Weights of a small mixture-of-experts language model, trained from scratch on English Wikipedia.
Size: 17 layers, width 224.
Experts: 160 experts in each of 17 layers, 48 tanh GELU neurons an expert, a softmax router, a shared expert of 64 neurons.
Training: a variant of Muon for the experts, 475M tokens, 7251 steps.
Below are experts of layer 6 (counted from 0) of a mixture-of-experts language model. Rows are named router (the router's row for the expert), up (a neuron's input weights, with its number), down (a neuron's output weights, with its number) and show model dimensions 112-223. Each number is 200 + 30 x the weight over its row's rms, rounded and kept within 0 to 999.
After each expert's rows: a language model's description of what the expert responds to. This comes from a sample of Wikipedia text that the model never trained on.

# expert 47
router,223,191,253,204,204,162,166,219,177,159,198,170,235,217,207,208,261,198,211,170,175,226,187,197,226,178,166,181,209,177,183,220,165,168,254,191,210,177,227,151,148,180,223,110,195,216,228,214,189,236,221,196,207,202,202,201,207,144,201,222,205,213,220,143,216,161,205,201,188,194,264,219,229,215,208,286,191,243,205,139,201,272,236,265,222,195,202,161,193,217,196,197,214,178,244,189,199,227,162,156,224,233,226,139,152,207,158,194,202,222,188,221
up0,233,204,206,182,195,173,197,189,238,143,190,210,211,188,154,163,228,255,215,167,183,225,244,203,189,179,156,181,265,190,223,203,191,180,175,198,252,186,186,202,241,257,210,212,242,198,214,202,246,195,146,226,191,118,190,197,192,147,167,162,198,188,181,213,211,185,228,221,180,228,202,202,215,219,187,225,161,217,215,190,192,228,194,201,211,176,229,165,204,141,160,173,209,200,269,180,197,187,163,193,211,195,235,141,194,216,194,141,226,184,190,185
down0,150,174,155,191,160,194,211,213,180,202,154,197,183,215,222,282,195,238,197,203,207,139,243,196,207,162,229,176,227,230,202,187,222,182,189,192,231,199,184,176,232,128,143,171,225,149,180,224,236,202,183,167,193,179,203,172,167,207,219,200,226,199,193,201,175,191,230,195,215,189,162,230,161,186,220,232,161,186,178,226,204,176,252,217,227,241,275,232,145,194,174,148,166,180,153,171,244,191,204,166,211,224,192,128,227,234,229,298,211,246,235,246
What it handles: List item dashes. Dashes starting bulleted list lines in infoboxes, taxonomies and bibliographies, plus words introducing names like called, titled, including.

# expert 54
router,250,183,230,209,167,209,232,179,256,166,170,169,243,179,136,142,196,188,211,211,210,215,203,245,201,210,178,196,179,180,174,230,181,262,224,216,179,217,162,212,184,218,196,255,179,174,149,183,254,187,190,216,178,196,176,186,166,168,182,237,162,189,173,218,200,200,177,238,218,181,250,205,207,220,215,209,203,176,220,209,131,182,223,195,155,221,249,147,167,184,187,198,134,200,241,239,210,213,223,214,189,236,210,200,190,187,232,220,219,186,266,179
up0,171,239,192,202,181,167,204,200,171,224,173,213,197,215,231,169,182,215,234,179,236,175,209,236,175,157,153,172,237,163,189,209,225,169,239,173,244,169,190,198,113,207,251,201,198,198,115,237,234,205,183,262,156,189,213,188,195,199,233,186,173,186,193,189,154,211,187,187,235,224,231,201,200,242,152,210,263,149,185,230,196,212,234,170,228,232,243,237,188,219,172,170,180,248,208,186,182,173,188,190,155,212,265,194,200,189,194,220,177,198,203,189
down0,207,243,171,248,219,131,224,212,187,188,206,188,194,151,188,200,156,246,169,182,203,191,190,208,202,228,202,216,223,228,223,196,193,236,177,222,212,223,193,236,173,199,268,163,193,183,257,227,155,174,260,215,245,187,201,186,180,143,138,218,240,214,226,222,215,179,233,230,163,272,175,207,230,255,190,170,199,198,194,172,233,207,200,191,239,220,288,229,250,199,183,218,219,231,198,208,245,203,168,206,153,194,184,146,174,174,177,214,218,191,158,177
What it handles: Family and kinship. Kinship and birth words in biographies after his/her/the: daughter of, son, wife, father, younger brother, born.

# expert 44
router,207,209,179,214,176,228,173,200,231,198,266,186,247,262,168,158,221,255,220,191,168,226,176,262,181,171,124,213,221,243,221,203,221,254,173,199,150,214,217,219,206,226,218,216,163,178,188,148,202,164,215,175,154,196,191,222,192,245,135,175,196,220,235,177,198,191,173,265,234,187,192,231,180,194,220,194,171,201,183,222,191,216,158,125,179,248,233,219,194,172,176,231,202,244,160,176,217,231,217,121,218,202,194,149,211,212,209,248,158,213,199,189
up0,187,216,176,176,199,265,166,181,162,222,195,211,189,240,198,210,216,251,213,242,256,296,182,207,165,159,188,186,261,206,218,184,196,209,215,195,214,194,188,229,208,267,207,218,183,197,202,211,222,217,239,258,184,152,252,205,214,182,154,234,202,243,213,209,221,225,198,240,219,225,181,215,171,202,142,165,204,219,225,155,191,204,186,167,207,210,198,164,237,224,211,216,161,212,155,197,212,199,182,242,184,191,266,90,193,203,203,210,214,218,211,264
down0,153,218,179,145,258,255,243,238,231,184,161,194,231,148,179,175,205,184,241,233,209,199,254,124,217,243,165,183,239,198,151,161,193,186,193,223,228,199,236,191,197,207,216,245,221,181,189,246,121,178,188,229,221,208,183,174,179,184,182,242,240,191,214,267,232,205,185,186,199,210,211,194,114,203,192,193,198,188,199,239,261,223,228,202,185,195,160,179,194,188,210,211,249,185,177,202,201,214,209,189,232,214,219,185,177,221,160,153,231,214,213,189
What it handles: Numeric table separators. Pipe and semicolon separators between numbers in statistics, election, and discography tables, plus dashes and minus signs in cells.

# expert 45
router,176,184,169,173,225,229,240,141,156,221,202,158,209,188,198,173,180,191,223,193,253,242,187,226,259,146,185,239,206,203,182,209,207,166,213,190,214,208,215,232,194,176,212,221,238,183,177,240,218,201,184,231,210,199,211,217,236,174,186,206,193,171,218,230,160,235,227,195,200,243,232,203,181,187,181,201,220,189,189,188,207,150,162,159,191,247,211,260,173,218,153,179,234,125,199,244,205,194,195,189,259,194,225,306,200,134,148,189,198,178,245,211
up0,199,202,197,224,270,215,212,237,197,167,224,218,191,241,145,192,198,202,206,214,231,197,205,124,244,249,161,246,222,198,172,215,196,176,184,199,185,178,194,223,206,264,170,199,188,178,205,184,238,206,204,213,170,194,215,191,146,187,213,210,193,190,187,163,175,170,164,169,191,214,208,175,163,201,224,219,140,163,190,214,203,248,139,224,204,200,165,205,186,150,194,215,187,147,162,207,220,213,197,179,195,198,135,275,224,194,146,167,240,162,251,158
down0,177,176,212,204,186,220,184,174,251,174,184,190,168,187,232,195,239,185,181,234,211,189,252,239,192,148,213,218,188,188,148,164,238,223,206,202,245,118,256,182,233,230,167,201,213,163,213,228,212,181,250,178,215,182,143,233,195,210,241,180,179,222,145,180,203,150,214,172,213,186,207,199,220,186,232,209,191,167,243,249,184,192,196,174,234,191,247,209,209,208,207,158,205,221,175,177,175,183,171,196,171,217,239,198,167,190,194,232,199,196,177,205
What it handles: Date and ordinal digits. First digits of years, day numbers and ordinals in dates and titles, e.g. 1757, 8 September, 6th Earl.

# expert 42
router,209,227,198,206,210,200,171,278,222,216,263,167,201,195,153,204,186,241,209,161,188,187,202,242,225,216,248,214,137,182,241,196,210,216,206,200,209,206,207,253,206,216,217,269,212,202,182,207,205,209,193,222,153,204,217,199,187,225,212,220,164,171,220,234,169,178,233,190,160,190,182,239,241,203,228,181,163,182,176,190,151,231,182,212,183,189,183,193,169,170,193,243,229,252,152,171,246,188,198,268,166,139,216,214,191,226,224,212,174,244,303,227
up0,218,204,169,246,180,205,186,197,221,185,210,208,201,193,214,238,189,237,185,210,195,180,275,96,213,176,249,196,266,176,211,210,147,182,224,221,242,208,191,196,236,180,224,129,211,264,183,196,171,196,185,189,202,192,210,218,178,213,182,200,195,183,208,123,259,199,181,204,227,157,139,219,201,204,171,161,178,210,271,165,196,232,236,220,180,243,193,228,194,210,218,223,179,227,175,216,203,185,228,107,204,202,199,188,227,198,168,216,175,216,186,164
down0,214,163,236,212,210,224,189,223,216,133,177,155,210,186,168,234,195,185,225,145,190,201,219,226,199,272,208,209,185,156,187,207,200,244,176,171,208,180,212,188,231,207,182,244,273,221,148,171,241,246,198,223,174,226,178,235,154,163,208,215,209,209,190,174,253,231,169,192,203,224,170,174,236,202,162,145,223,139,218,161,226,252,191,230,184,214,178,190,214,151,200,184,130,226,172,183,238,239,222,167,239,208,200,247,248,230,224,181,233,199,196,159
What it handles: Copular and linking verbs. Linking verbs and connectors after has/to/had introducing a role or category: as, been, become, becoming, being, including, with.

# expert 53
router,165,222,198,228,190,204,224,201,158,206,185,121,189,183,221,156,151,214,249,163,186,208,197,261,200,187,168,170,239,211,214,197,151,239,223,199,201,182,163,225,189,208,229,162,164,225,182,162,229,154,146,154,165,227,166,221,159,213,233,210,190,186,216,132,170,218,189,223,266,183,193,191,209,234,208,241,230,195,210,228,215,194,186,267,213,249,208,193,157,232,211,183,206,193,233,200,243,185,211,147,192,211,175,205,200,217,233,200,200,200,260,153
up0,179,203,221,187,194,127,216,217,218,181,217,216,219,275,189,196,182,195,174,206,163,197,271,150,160,203,227,140,160,253,208,227,182,177,211,209,217,200,222,198,203,269,177,248,168,197,178,200,220,166,164,170,158,158,181,212,204,224,170,180,162,227,205,147,175,164,164,161,176,157,197,198,221,209,200,204,164,208,181,159,159,254,221,221,259,202,174,201,207,227,174,253,206,236,200,206,202,184,145,266,216,213,206,202,192,167,230,202,262,195,204,209
down0,210,191,238,196,185,196,146,198,178,224,200,162,233,217,210,160,206,184,162,171,218,181,212,243,194,226,262,194,230,185,191,153,193,256,197,244,149,205,193,188,203,183,185,188,227,204,214,132,191,186,171,219,140,188,178,158,193,257,214,227,237,195,173,185,219,212,198,172,193,227,220,188,247,199,212,212,180,178,162,198,227,221,224,287,231,229,155,215,186,182,175,230,220,189,184,230,166,205,180,173,249,173,170,194,180,238,186,125,250,175,210,201
What it handles: Scores and word pieces. Score digits, plus and minus signs in sports result tables, plus inner word pieces like il, id, and nationality adjectives.

# expert 59
router,181,157,245,192,163,225,253,171,227,220,188,204,266,224,189,117,227,211,226,189,137,230,188,208,203,199,105,209,209,190,201,193,225,185,206,232,190,185,235,230,181,162,220,225,192,179,207,235,254,137,214,203,179,205,215,260,189,172,201,174,201,194,184,210,205,197,215,207,200,193,201,244,231,223,193,243,233,178,183,218,242,212,207,192,169,179,257,201,201,246,173,187,226,182,228,211,233,190,237,160,158,200,199,219,207,196,228,166,215,199,206,194
up0,174,201,204,173,193,140,169,175,173,153,248,192,195,190,201,212,260,148,217,193,159,232,252,177,202,192,214,197,191,218,204,210,181,233,174,182,177,131,208,171,187,219,185,158,185,210,205,195,173,220,174,177,222,173,241,197,203,258,193,164,214,195,188,216,165,236,245,190,230,188,215,187,231,196,238,213,169,203,192,192,196,187,232,217,242,197,204,197,230,148,201,240,214,148,205,215,186,238,240,228,212,206,179,160,174,222,169,222,193,180,216,219
down0,222,220,171,205,194,216,228,188,191,172,189,222,173,189,183,140,258,172,191,213,189,225,197,187,199,194,215,189,194,200,253,159,206,214,222,251,206,243,219,186,155,256,216,237,247,239,168,196,195,192,183,149,209,214,179,197,186,225,164,203,225,197,214,206,176,168,193,202,190,192,217,208,200,184,143,228,184,168,171,147,199,187,160,151,258,246,188,162,195,201,162,158,203,172,201,145,209,252,172,197,190,196,200,201,163,229,208,235,169,208,224,187
What it handles: Date ranges and ages. Dashes between birth and death dates, age in born lines, and pipes before numbers in league standings tables.

# expert 25
router,169,217,209,203,146,235,210,227,216,223,203,192,245,190,168,181,194,200,206,169,204,162,200,163,211,165,180,195,202,217,202,244,158,162,178,224,198,174,158,172,197,194,170,217,166,137,175,227,194,128,156,174,241,166,178,194,168,197,228,187,199,178,236,225,242,202,192,192,167,150,212,208,165,187,198,160,194,201,226,240,201,253,231,168,225,209,179,195,198,168,191,190,190,142,186,177,220,193,176,218,235,218,210,202,190,213,247,161,163,188,253,182
up0,198,183,260,189,261,183,174,140,166,241,216,228,140,221,205,204,194,271,180,208,203,174,192,195,203,185,218,154,222,240,233,203,158,223,164,186,198,236,225,191,175,203,195,180,212,252,189,227,212,193,178,228,206,197,173,201,176,221,185,169,220,175,202,165,233,222,183,267,146,203,145,151,208,213,172,209,179,178,198,191,200,233,176,238,238,196,159,194,197,282,236,179,253,165,203,210,215,236,209,176,176,239,190,247,215,237,203,255,139,223,248,175
down0,157,189,242,223,221,187,244,174,236,192,174,219,199,251,209,254,246,201,224,210,177,174,150,261,194,175,151,239,197,182,192,196,228,201,146,184,262,180,125,202,120,202,195,176,192,217,158,183,218,198,216,163,223,125,217,214,178,187,233,178,209,240,208,102,192,220,125,177,218,194,155,182,168,176,181,235,178,203,245,232,179,175,200,193,191,216,248,189,222,236,206,210,221,191,177,208,186,201,213,208,194,227,194,151,217,207,215,181,213,213,199,179
What it handles: First names and places. Common English first names and place or school names in sports schedules and tables, e.g. William & Mary, Lloyd Noble, Colorado.

# expert 7
router,203,251,140,196,226,169,184,179,175,209,197,197,213,183,195,235,235,216,258,242,194,200,129,184,201,204,198,205,199,227,175,219,160,184,145,166,199,161,181,188,171,210,221,225,205,232,242,209,252,177,230,213,228,247,246,188,214,183,182,188,201,208,161,226,246,237,206,243,232,183,188,199,208,236,204,195,185,159,254,177,197,218,121,207,207,199,232,182,260,218,210,220,228,238,197,232,244,153,178,233,184,216,158,224,175,150,153,168,165,207,198,256
up0,188,170,216,185,157,195,191,166,224,255,246,230,196,230,205,159,168,235,211,162,220,186,153,264,210,223,216,225,115,189,178,209,237,210,213,197,194,191,177,141,243,196,224,187,209,191,216,226,178,248,278,247,158,215,201,236,223,174,183,174,203,179,197,200,186,124,186,197,221,215,220,218,250,172,205,188,206,173,196,234,170,191,221,194,174,170,194,165,180,283,193,169,224,257,209,219,195,216,208,236,162,216,204,131,216,166,254,198,178,204,180,206
down0,237,189,214,201,215,205,166,193,172,190,225,119,197,221,182,206,166,192,130,204,221,224,218,248,185,222,223,165,134,171,228,230,215,170,116,163,185,213,233,236,185,180,160,141,171,195,197,212,146,193,196,190,209,170,217,205,191,192,158,190,201,222,201,171,195,179,197,217,227,149,239,210,205,221,220,199,190,243,194,178,173,214,216,203,265,210,230,202,166,186,176,227,264,229,214,161,212,188,207,186,145,214,207,205,171,240,223,258,255,197,238,206
What it handles: Particles after verbs. Adverbial particles and prepositions after verbs, e.g. set out, carried out, turned off, resulted in, plus existential there and percent signs.

# expert 61
router,141,172,208,198,213,165,165,206,191,194,269,229,197,229,163,197,178,209,155,187,177,196,219,259,238,224,165,217,231,217,145,249,207,190,199,200,157,252,189,242,194,214,221,194,234,192,179,206,200,208,225,227,242,216,242,207,181,198,190,239,189,171,236,188,171,175,220,197,262,142,199,189,207,265,220,205,272,175,184,227,180,174,162,186,189,185,196,213,197,202,184,154,179,145,251,235,210,174,165,165,191,208,203,152,225,169,204,189,226,200,184,236
up0,142,192,208,199,209,138,191,230,195,176,247,208,231,237,188,224,213,170,217,171,181,182,204,213,192,167,160,271,181,188,196,218,187,181,204,200,224,231,200,205,186,212,147,175,191,201,198,164,203,200,177,181,180,164,220,203,162,180,187,215,194,207,224,178,209,203,205,159,168,227,207,241,244,203,166,190,200,210,228,183,224,189,208,218,239,222,201,197,269,193,250,233,213,274,220,176,194,141,167,167,229,189,223,234,193,226,248,178,164,192,221,196
down0,214,156,180,192,195,218,166,171,201,250,202,184,231,236,235,282,197,198,193,240,237,165,236,248,185,261,201,198,155,219,169,235,210,182,219,178,202,201,188,213,200,229,215,174,205,209,224,198,220,235,147,226,224,208,262,196,201,156,178,236,197,168,173,172,149,278,203,239,200,214,194,185,184,179,119,180,264,243,191,150,163,238,193,188,174,212,187,165,211,202,241,208,225,207,220,144,211,207,197,186,254,183,201,218,221,217,201,165,178,198,166,252
What it handles: Opening parentheses. Opening parentheses and brackets before dates, abbreviations, degrees or clarifications, e.g. Weber (1737, Science (MSc), Laws (Hons).

# expert 46
router,203,205,229,223,160,166,218,211,187,222,165,203,234,240,200,240,242,130,204,256,174,201,258,249,184,176,153,216,240,174,232,230,187,232,190,218,159,195,198,213,174,187,190,145,174,197,187,133,244,215,195,201,212,226,186,148,206,239,171,244,120,191,185,199,228,227,236,173,230,156,256,222,152,229,248,162,199,207,194,206,188,221,236,232,190,218,213,164,241,188,135,121,183,197,186,203,195,164,171,231,163,146,223,170,154,182,227,259,144,233,224,181
up0,133,206,227,211,238,252,177,202,218,212,230,210,213,229,216,152,219,194,139,293,133,169,213,127,183,260,201,231,175,219,186,210,186,205,182,255,200,215,229,196,132,212,269,167,215,193,218,171,177,227,205,171,214,222,140,175,235,183,193,216,217,208,173,192,204,200,116,237,202,196,175,218,166,204,207,200,222,223,202,215,173,214,183,209,173,199,178,155,214,176,257,224,197,215,215,210,245,257,208,228,184,193,211,169,194,198,217,235,195,214,188,193
down0,217,269,206,224,189,190,257,189,194,181,183,234,250,216,140,151,192,218,174,247,192,222,161,206,208,234,208,256,206,266,163,186,186,164,247,249,185,214,168,175,191,251,213,227,154,212,198,195,190,195,238,199,208,154,191,189,210,201,216,200,192,196,194,242,194,195,157,175,144,227,180,243,171,189,186,165,200,181,203,208,165,200,182,180,157,139,186,124,177,149,192,209,164,239,233,189,230,217,216,272,186,219,257,216,220,203,205,201,182,201,204,197
What it handles: Nationality and place adjectives. Nationality or regional adjectives and proper-name starts like American, British, New, United, plus Thai-script byte pieces.

# expert 9
router,259,167,191,183,204,164,200,218,172,183,228,191,203,170,216,188,205,164,212,228,212,202,231,125,210,192,166,195,152,207,235,170,187,183,207,190,173,228,151,202,174,151,229,169,216,170,184,237,192,207,172,194,229,216,223,203,175,165,282,198,170,189,229,257,108,132,213,233,182,286,228,241,167,208,213,200,203,189,232,231,214,237,252,180,211,258,192,178,121,219,205,214,236,223,231,155,204,171,172,229,208,205,180,220,183,222,203,205,216,194,259,223
up0,208,223,191,184,158,221,226,225,163,203,245,210,186,191,244,220,154,297,225,283,210,201,163,190,197,196,197,232,196,175,182,180,206,198,221,193,227,197,198,157,164,182,236,168,162,213,215,200,170,218,146,178,183,181,178,253,198,218,223,229,195,208,165,146,189,171,162,161,188,206,191,211,259,208,176,207,231,238,207,208,210,179,201,176,223,180,235,223,192,117,237,255,197,219,265,171,191,226,161,250,160,204,229,183,171,202,180,196,198,244,206,180
down0,249,182,217,179,193,185,208,210,250,141,206,171,251,169,219,179,179,174,230,162,254,173,190,177,207,173,205,203,231,206,201,135,209,232,270,203,251,178,186,203,161,166,196,237,165,212,217,209,204,211,188,267,189,192,253,227,187,228,230,187,156,207,210,160,260,174,147,218,214,199,184,121,270,263,172,219,186,228,160,199,223,242,232,159,176,169,180,213,183,226,188,157,182,244,225,185,150,226,244,222,207,127,164,211,240,198,199,245,221,224,155,217
What it handles: Sports career connectors. Prepositions, pipes, medal and place words and digits in athlete career text and results tables, e.g. in 2025, for, bronze medal.

# expert 49
router,228,231,187,242,177,198,241,195,200,178,202,166,208,219,209,229,184,205,186,154,197,159,182,225,209,220,232,140,234,186,188,235,183,177,204,135,188,172,197,187,226,190,235,221,174,251,232,209,171,230,166,172,158,197,189,224,166,212,196,196,207,197,248,252,222,221,251,228,122,206,191,244,229,208,180,259,207,159,183,176,202,216,201,227,173,213,197,157,166,232,225,238,178,241,209,247,267,196,187,244,217,169,164,187,192,237,172,240,228,178,219,190
up0,187,185,179,163,189,227,211,173,197,175,184,155,200,208,242,233,191,171,272,195,172,183,225,189,201,204,144,183,182,180,199,170,170,201,226,222,179,187,219,204,171,256,235,173,223,201,192,159,187,268,172,210,224,192,225,281,206,203,199,161,191,201,194,169,218,277,198,203,201,182,253,236,146,234,240,230,221,184,202,266,216,182,188,204,151,231,236,207,189,168,200,185,130,235,197,192,176,204,163,154,236,211,205,167,191,207,179,274,206,203,213,195
down0,140,270,174,214,192,221,175,198,168,242,216,179,200,211,208,204,179,225,174,210,152,203,239,210,220,254,209,172,132,216,178,204,192,164,187,237,151,232,197,155,247,220,206,206,162,217,234,240,206,225,211,216,187,194,178,205,185,191,157,177,197,188,193,213,137,183,203,187,223,214,207,206,143,196,127,180,210,171,200,229,202,244,151,213,244,217,264,170,201,180,154,170,192,209,184,215,216,191,175,228,173,201,213,208,175,203,185,241,151,170,254,241
What it handles: Comparative and clause connectives. Connective words introducing comparisons or clauses, such as than after more or less, as, such, due, because, until, before.

# expert 63
router,165,156,268,178,168,158,132,192,138,170,169,182,190,183,213,241,207,166,222,180,234,205,220,186,159,203,202,154,203,223,240,245,201,165,188,185,208,206,176,174,224,169,197,161,152,159,216,207,193,168,166,203,192,195,207,223,212,200,233,209,181,180,195,172,204,175,140,234,205,161,234,238,234,221,219,197,221,223,241,207,192,187,208,201,193,235,185,253,176,160,230,199,258,241,195,212,222,149,193,215,196,156,168,181,228,221,174,193,151,206,221,156
up0,228,216,208,240,172,186,239,198,191,221,180,218,192,215,243,225,265,162,227,172,248,190,200,180,197,200,158,224,196,204,257,186,231,207,170,140,181,220,226,166,129,245,181,245,242,207,203,185,197,212,197,232,210,130,187,144,214,181,159,191,213,213,221,228,243,139,187,175,214,204,182,211,221,253,219,230,226,245,182,237,173,221,214,212,150,177,172,207,187,242,186,184,209,189,177,178,221,217,226,198,147,173,245,193,191,212,163,193,208,206,249,220
down0,183,191,182,199,240,136,228,200,174,217,208,183,234,193,200,178,203,228,219,206,197,210,233,170,186,229,138,274,228,206,207,142,175,214,148,235,198,176,207,255,173,225,171,196,190,188,224,189,181,214,205,206,177,185,167,194,140,197,140,244,222,183,228,221,194,184,228,235,173,198,166,199,143,229,214,184,174,196,221,200,195,216,231,180,211,157,218,246,216,203,210,146,253,168,173,156,205,211,156,194,144,223,251,187,233,231,190,213,200,185,210,168
What it handles: Music credits and charts. Album personnel credits and roles after dashes (mixing, guitar, vocals, recording) and music chart or review tables with dashes and pipes.

# expert 18
router,229,200,173,219,156,136,187,208,219,246,210,233,244,180,202,208,183,197,200,222,208,158,227,255,229,172,194,205,181,222,226,240,213,204,147,205,184,165,236,161,165,168,179,224,247,203,238,183,220,182,251,185,216,239,211,220,212,204,172,202,175,183,170,184,198,226,210,197,151,198,190,215,248,246,194,193,216,183,213,199,242,136,179,151,157,177,164,190,195,198,174,192,237,164,144,230,173,211,172,254,194,167,229,239,202,193,154,221,218,201,239,228
up0,192,224,173,214,176,217,240,194,219,209,226,170,192,215,195,182,201,259,132,149,192,172,197,169,219,198,239,191,197,238,197,182,142,188,169,138,267,210,228,239,204,211,230,204,227,252,230,163,248,187,154,172,186,180,167,237,213,220,159,149,204,226,202,208,183,207,176,230,218,198,182,205,139,220,209,166,155,185,192,166,225,194,240,175,193,187,202,211,165,232,205,207,185,191,224,217,216,222,200,180,252,180,204,181,240,195,245,158,246,206,206,206
down0,206,160,184,155,193,174,206,185,244,207,162,192,197,149,188,198,196,135,255,215,195,180,261,228,170,197,171,167,203,172,212,167,263,239,236,273,194,217,168,176,197,192,184,192,184,208,188,207,202,136,159,196,192,188,232,173,174,224,238,247,247,208,222,162,177,303,206,168,196,213,195,201,158,174,197,189,268,229,177,193,175,202,202,217,182,201,233,177,252,239,167,192,245,212,198,215,261,216,184,187,197,199,247,219,191,230,195,207,225,172,167,222
What it handles: Determiners and possessives. Articles and possessive determiners after prepositions or verbs, before nouns: the, a, his, their, its, possessive 's as in Finch's.

# expert 37
router,193,218,183,213,203,174,205,232,217,173,183,247,192,160,192,191,221,128,217,255,249,223,215,189,207,203,186,233,224,179,213,264,188,189,132,204,151,241,209,195,213,211,203,213,298,209,149,256,206,185,200,201,227,162,153,190,176,177,226,194,194,174,192,220,246,203,174,142,196,176,208,226,183,148,159,192,214,209,194,195,192,174,263,210,238,199,211,219,218,232,163,200,153,160,196,205,206,129,130,215,175,193,207,166,140,169,182,187,206,190,252,215
up0,177,166,209,203,155,201,216,167,215,107,248,186,226,182,198,183,196,201,205,203,189,224,211,246,227,253,187,176,166,222,197,210,207,186,209,198,199,175,228,220,243,174,188,215,206,181,290,193,237,203,201,201,237,175,224,169,168,222,209,214,219,191,175,201,210,247,209,237,206,193,211,207,252,154,208,190,170,202,235,204,208,204,163,238,216,226,206,217,232,176,197,246,182,201,266,229,289,252,198,229,185,192,231,181,169,159,181,201,210,223,190,234
down0,181,188,218,178,196,251,196,200,188,125,168,196,101,196,256,150,229,190,146,187,171,245,205,208,180,197,223,198,179,237,167,182,229,228,188,169,190,185,192,154,236,186,238,212,232,190,218,215,232,189,202,191,131,159,263,194,227,219,207,189,186,162,203,154,264,232,241,207,201,125,197,199,184,189,203,188,176,230,224,242,238,192,192,205,202,177,216,186,199,157,227,226,189,185,216,204,171,156,202,193,150,239,241,169,219,237,209,186,215,210,194,133
What it handles: Proper name final words. Final words of multiword organization, military, country or event names, e.g. Royal Air Force, British Empire, World Cup, United States.

# expert 56
router,248,183,191,187,210,200,157,262,224,232,174,178,160,208,195,202,233,179,181,189,276,152,217,226,230,169,227,206,202,233,260,210,227,139,218,166,237,240,188,229,249,191,238,187,213,201,205,233,194,194,223,191,241,221,190,225,214,216,172,180,153,217,214,216,239,189,159,209,228,194,213,233,204,208,111,195,176,154,231,238,248,166,194,177,215,210,240,195,174,219,151,243,236,204,176,215,222,180,213,204,170,170,167,227,160,193,198,202,149,202,241,227
up0,199,164,206,161,169,212,202,167,254,143,157,227,239,190,166,251,187,156,150,249,149,177,212,208,214,218,184,232,179,210,190,220,202,235,186,252,225,233,185,241,231,149,228,212,230,206,233,185,203,246,230,205,208,215,171,163,199,204,177,197,232,199,185,179,204,197,211,185,239,191,218,122,205,202,196,150,128,194,192,250,171,204,248,201,192,167,210,156,219,187,198,154,188,195,182,174,194,239,150,212,206,181,259,165,155,216,171,243,263,209,190,234
down0,203,183,157,181,169,200,169,216,223,180,196,200,139,225,168,242,210,212,208,243,205,154,245,218,178,200,139,211,215,218,235,191,196,164,221,154,204,173,178,183,189,213,196,166,229,154,164,199,230,182,210,152,227,173,142,189,209,185,228,185,202,221,225,185,167,195,226,210,216,125,231,118,258,166,190,188,194,207,200,172,224,239,193,193,183,219,169,173,224,229,203,157,141,210,114,248,249,181,229,135,241,201,206,199,183,214,203,127,215,163,251,176
What it handles: Quantifiers and comparatives. Quantity and degree words before nouns or adjectives: more, most, all, only, other, some, many, not, several, less.

# expert 60
router,218,177,210,227,175,141,188,168,204,213,184,131,212,182,229,234,195,223,238,175,186,187,196,254,157,220,188,204,203,227,226,235,169,244,198,160,236,230,197,220,200,171,189,247,160,192,171,187,203,227,166,176,227,220,197,217,229,189,222,260,184,140,154,189,183,229,186,160,175,115,183,190,195,241,137,205,163,200,198,172,222,212,203,207,194,173,254,226,169,226,219,188,217,205,233,196,210,208,137,209,183,175,234,199,243,179,202,166,141,208,218,176
up0,258,203,183,212,174,187,163,179,200,253,203,200,242,207,174,176,146,241,201,209,149,214,218,150,187,169,198,209,214,209,191,241,255,181,234,154,188,166,169,271,153,234,216,172,237,201,223,227,195,199,187,224,224,249,138,195,184,177,197,191,193,195,175,184,184,200,208,180,163,207,241,242,220,237,219,237,159,199,229,215,193,191,191,180,182,186,215,212,229,204,209,157,174,235,203,153,223,228,206,147,237,205,227,177,188,184,221,218,223,220,209,230
down0,184,202,227,204,144,233,197,218,175,207,235,270,153,194,167,196,248,268,169,174,190,196,183,204,207,185,228,184,223,217,208,220,167,214,192,228,173,183,136,186,228,166,235,157,186,240,168,236,213,214,199,181,219,169,135,230,207,231,230,170,181,220,134,143,206,230,226,186,198,187,259,226,158,122,190,162,223,187,185,215,217,252,184,231,195,229,266,194,189,183,224,203,171,194,251,242,248,145,194,192,179,200,231,204,147,207,196,185,194,159,228,175
What it handles: Noun-preceding adjectives. Descriptive adjectives before nouns after the/a/of, often about status, size or nationality: former, new, local, senior, Serbian, Swedish.

# expert 17
router,219,232,247,175,184,175,163,200,194,165,228,213,203,211,199,170,165,194,191,199,200,185,241,170,186,172,227,158,207,226,173,192,212,240,140,209,196,207,166,195,178,226,146,212,189,144,211,168,143,205,226,195,145,274,226,227,262,184,198,213,213,199,187,214,174,166,157,175,202,224,208,243,253,212,264,209,184,238,158,219,191,204,217,203,188,203,247,224,183,206,131,231,176,189,227,185,249,246,230,148,203,168,242,161,186,219,205,217,216,200,182,256
up0,198,167,163,189,208,248,192,166,238,188,200,186,188,179,225,251,220,264,192,247,253,192,209,178,201,229,223,191,194,142,222,133,174,198,185,219,191,189,233,186,200,108,230,194,205,172,202,219,180,259,214,227,171,217,203,206,216,170,227,237,198,215,193,251,240,214,196,173,228,191,221,215,221,145,236,178,217,204,232,247,192,222,275,223,185,188,197,188,187,241,191,187,192,182,223,214,209,178,183,204,176,191,218,202,209,243,224,210,217,193,188,200
down0,190,275,246,185,195,230,224,206,174,181,205,178,234,244,217,159,170,189,262,215,156,259,211,178,188,182,174,232,209,180,198,187,226,261,218,215,197,226,178,187,193,248,215,238,217,268,162,125,186,146,203,188,278,225,156,207,177,213,169,196,213,203,224,186,163,186,199,213,211,232,127,242,187,243,171,203,195,153,129,190,213,173,231,145,194,176,239,193,173,215,169,213,229,234,160,211,237,166,203,244,167,195,198,205,212,199,237,207,218,200,223,181
What it handles: Table cell separators. Pipe separators opening or following the first cell of a table row in results, episode or transfer tables, plus semicolons in flattened lists.